Weights of a small mixture-of-experts language model, trained from scratch on English Wikipedia.
Training: a variant of Adam for the experts, 6492 steps.
Below are experts of layer 4 (counted from 0) of a mixture-of-experts language model. Rows are named router (the router's row for the expert) and show model dimensions 224-279. Each number is 128 + 32 x the weight over its row's rms, rounded and kept within 0 to 255. Numbers have three digits each.
After each expert's rows: "mostly gets" lists some tokens that are sent to it at least half of the time; "raises" lists some tokens whose logits its average output raises strongly, later layers aside. This comes from a sample of Wikipedia text that the model never trained on.

# expert 21
router:062123130144161223137179175124129181100184191092084105151191112088096124160138133168175147148141114126065128124171089091132197118057138097078188147115158134165134085155
mostly gets: ".", ").", "ing", ".\"", "\".", ":"
raises: " They", " These", " This", " There", " While", " But"

# expert 1
router:106147105114166150153187106110145157068097130195025179136173158056074140115122160068136164160156151109103151180118127100109162121157136087147202110128137132100101172137
mostly gets: " and", " was", " he", " is", " were", " be"
raises: " able", " considered", " unable", " awarded", " involved", " formed"

# expert 49
router:103119160173170176102162179163149118110201111083180118099160134117075153097149122144152144166161160112147097131100101096134143076125129135128129156150090147109000099146
mostly gets: " film", " new", " number", " began", " show", " line"
raises: "ing", " the", "d", "less", "men"

# expert 10
router:104144065152124149156144146172093100105175148141111131121131125117085183136166165116077142127222122094117088139110139085119098095051129116125158147112141132049154150136
mostly gets: "man", " District", " River", "ler", "ton", "mer"
raises: " and", "s", ",", "+"

# expert 28
router:086089136131134173069140117142131141097152163120157125157119152117102158171093149138196130148176097105132130128143124104131113048051193153099133132172153202078157083138
mostly gets: "|", "=", " Born", " This", " Sir", " †"
raises: "ities", " Films", " Turnout"

# expert 16
router:114142104191159160099148146159123133108191176077151122136151124102098138162161099092146172155176142121110086175145123099119135062105089156154107161135095117098098128199
mostly gets: " game", " player", "ation", " building", " election", " music"
raises: ",", " in", " of"

# expert 59
router:098112117185160173125141100119155143123189155116085116137159166095123136193131124155161146095155119130126147194176113045157132118056114139172146179156125188118123094153
mostly gets: " ==", "-", "tri", " F", "ism", "{"
raises: "ous", "less", "ity", "tr", "ular"

# expert 40
router:147136125218158160110142132136183191107143147148064200119175128109124169112164166117152175131208185154144185114092111055128141068129156118130177139170128167135049178136
mostly gets: " %", " km", "|---|", " Votes", " m", " ±%"
raises: ".", "\n", "point"

# expert 17
router:093076155121089213112181162134117148062162157127109135167174107122103126161168143124167151152127131092135124113109153119115112097044183140112158139117142177094150115143
mostly gets: ").", ".", "\".", ".\"", " Born", " July"
raises: " After", " By", " These", " Years", " Event"

# expert 15
router:099128064187172166121138188110119131090149156151109157145162154126065175147171136143131168230150112093094115114061111117133187073102124173171113153138125118077130136172
mostly gets: " he", " it", " they", " him", " she", " School"
raises: "e", "is", "+", "dell", "ine"

# expert 60
router:143097109153113123133131135147112115042133145147128125133161129152128163154170110146136192133146147000163096124156117099089142121083193076120116110176137147079126106137
mostly gets: " In", "In", " after", " under", " On", "On"
raises: " this", " these", " each", " that", " addition", " any"

# expert 47
router:121126113193108098100125128140112165127126172079121139173144136141065146112074116159159170126139138055113140140097108132136141092110176115119164131195177148077105090126
mostly gets: " to", " had", " or", " has", " have", " that"
raises: " come", " be", " become", " have", " make", " get"

# expert 29
router:078122113147194132102141161134136122090178177099111140119143151109105203120143163152140135142160191106133094206117116097137135117117137073172163140104103174129122094174
mostly gets: " 0", " 0;", " 32", " 39", " County", " 34"
raises: "anda", "istic", "ative"

# expert 2
router:133088144172137131108127161174082139133185171096094116085168136123061157154137146100192199126111110100093126124133105008136077125099117083158151126110146176107090099128
mostly gets: " October", " December", " January", " June", " May", " July"
raises: ";", ".", ","

# expert 43
router:138121134138165170106115102114107167085136143090141176153147165027114158126197149160136182183175155092133120149069096108148183069035178087136124117148167153098112083125
mostly gets: " MF", "As", " Mi", " Du", "An", " DF"
raises: ".", "ens", "is"

# expert 20
router:199156146197117150086151140164155141076165132120133121072139093118127153144140228092121105135169194109101091170111090083133128035127223135155080149143083143129137086181
mostly gets: ",", "es", "),", " they", " years", " people"
raises: " were", " include", " are", " involved", " have"

# expert 58
router:136107097168158163089148119141142105084188148112143180110148177080093171132177122117173103131159141108139166174070109067167153073135191125124121137137121193126143128125
mostly gets: " (", "(", "|", "|---|---|", " (18", " ["
raises: " latter", "Note", " respectively", " Show"

# expert 61
router:101087137219142109100194179113148121100157123099159114112145105107071187143161159083159172138169177118117091153119093067120174080130157131144115173170132148110106135177
mostly gets: " ", " km", " co", " con", " short", " mi"
raises: "whose", "Following", "ped"

# expert 14
router:114159121121157167115128097141122083069195141161138155152133182121106117183181140092161146133171182146132094137102121088143124094054133154125134167093138188114163144119
mostly gets: "\n", "|", "-", "==", " \"", "==="
raises: "Scientific", "History", " Turnout", "Final", "General"

# expert 54
router:089144104177203140101145102186102110149153213125090111141187174086123132139126119137123148145165143121114104168125082090122103110127121123114147147139138123080138108147
mostly gets: " States", " century", " Year", " period", " years", " Committee"
raises: ",", " of", " and", " ("

# expert 0
router:151184141150133189129173177123169139102192120131146160126105162060077137099142068159132168158170160090122138156163096103125085109124186108141117137129139127109073067102
mostly gets: " known", " became", " released", " made", " there", "ed"
raises: " by", " and", " for", " to"

# expert 52
router:111132141136142145128114147155127187084157186155068116108169176102103139167111101146206185143121162145114099119130078094108133061117117121121112136136114179130131099117
mostly gets: "d", "c", "th", "n", "r", "m"
raises: "ress", "ism", "age"

# expert 46
router:127129126151171179106154195159100163093164172123148157131107144123097185137114179160184169188109140149121075094147111100163203094147147123116154087134124112143156146145
mostly gets: " Turnout", " war", " Season", " Fame", "Population", " GA"
raises: "ful", "bra", "ar", "br", "ros", "ez"

# expert 32
router:148157118155120154102165126173137111115171168073112110131138127106084174168169135158150172139131140142111088130137120087103171101054115107101113157138097191131172114128
mostly gets: " the", " The", "The", ":", "):", " 2008"
raises: " latter", " idea", " remaining", " same", " role", " need"

# expert 26
router:085121144204159135058181138158179129082197129136115162118151133086123182153168144148121121163163104123123146151092100062146117154075160129152130107088177158119118069140
mostly gets: " has", "|", " have", " had", " including", " include"
raises: " a", " the", " an"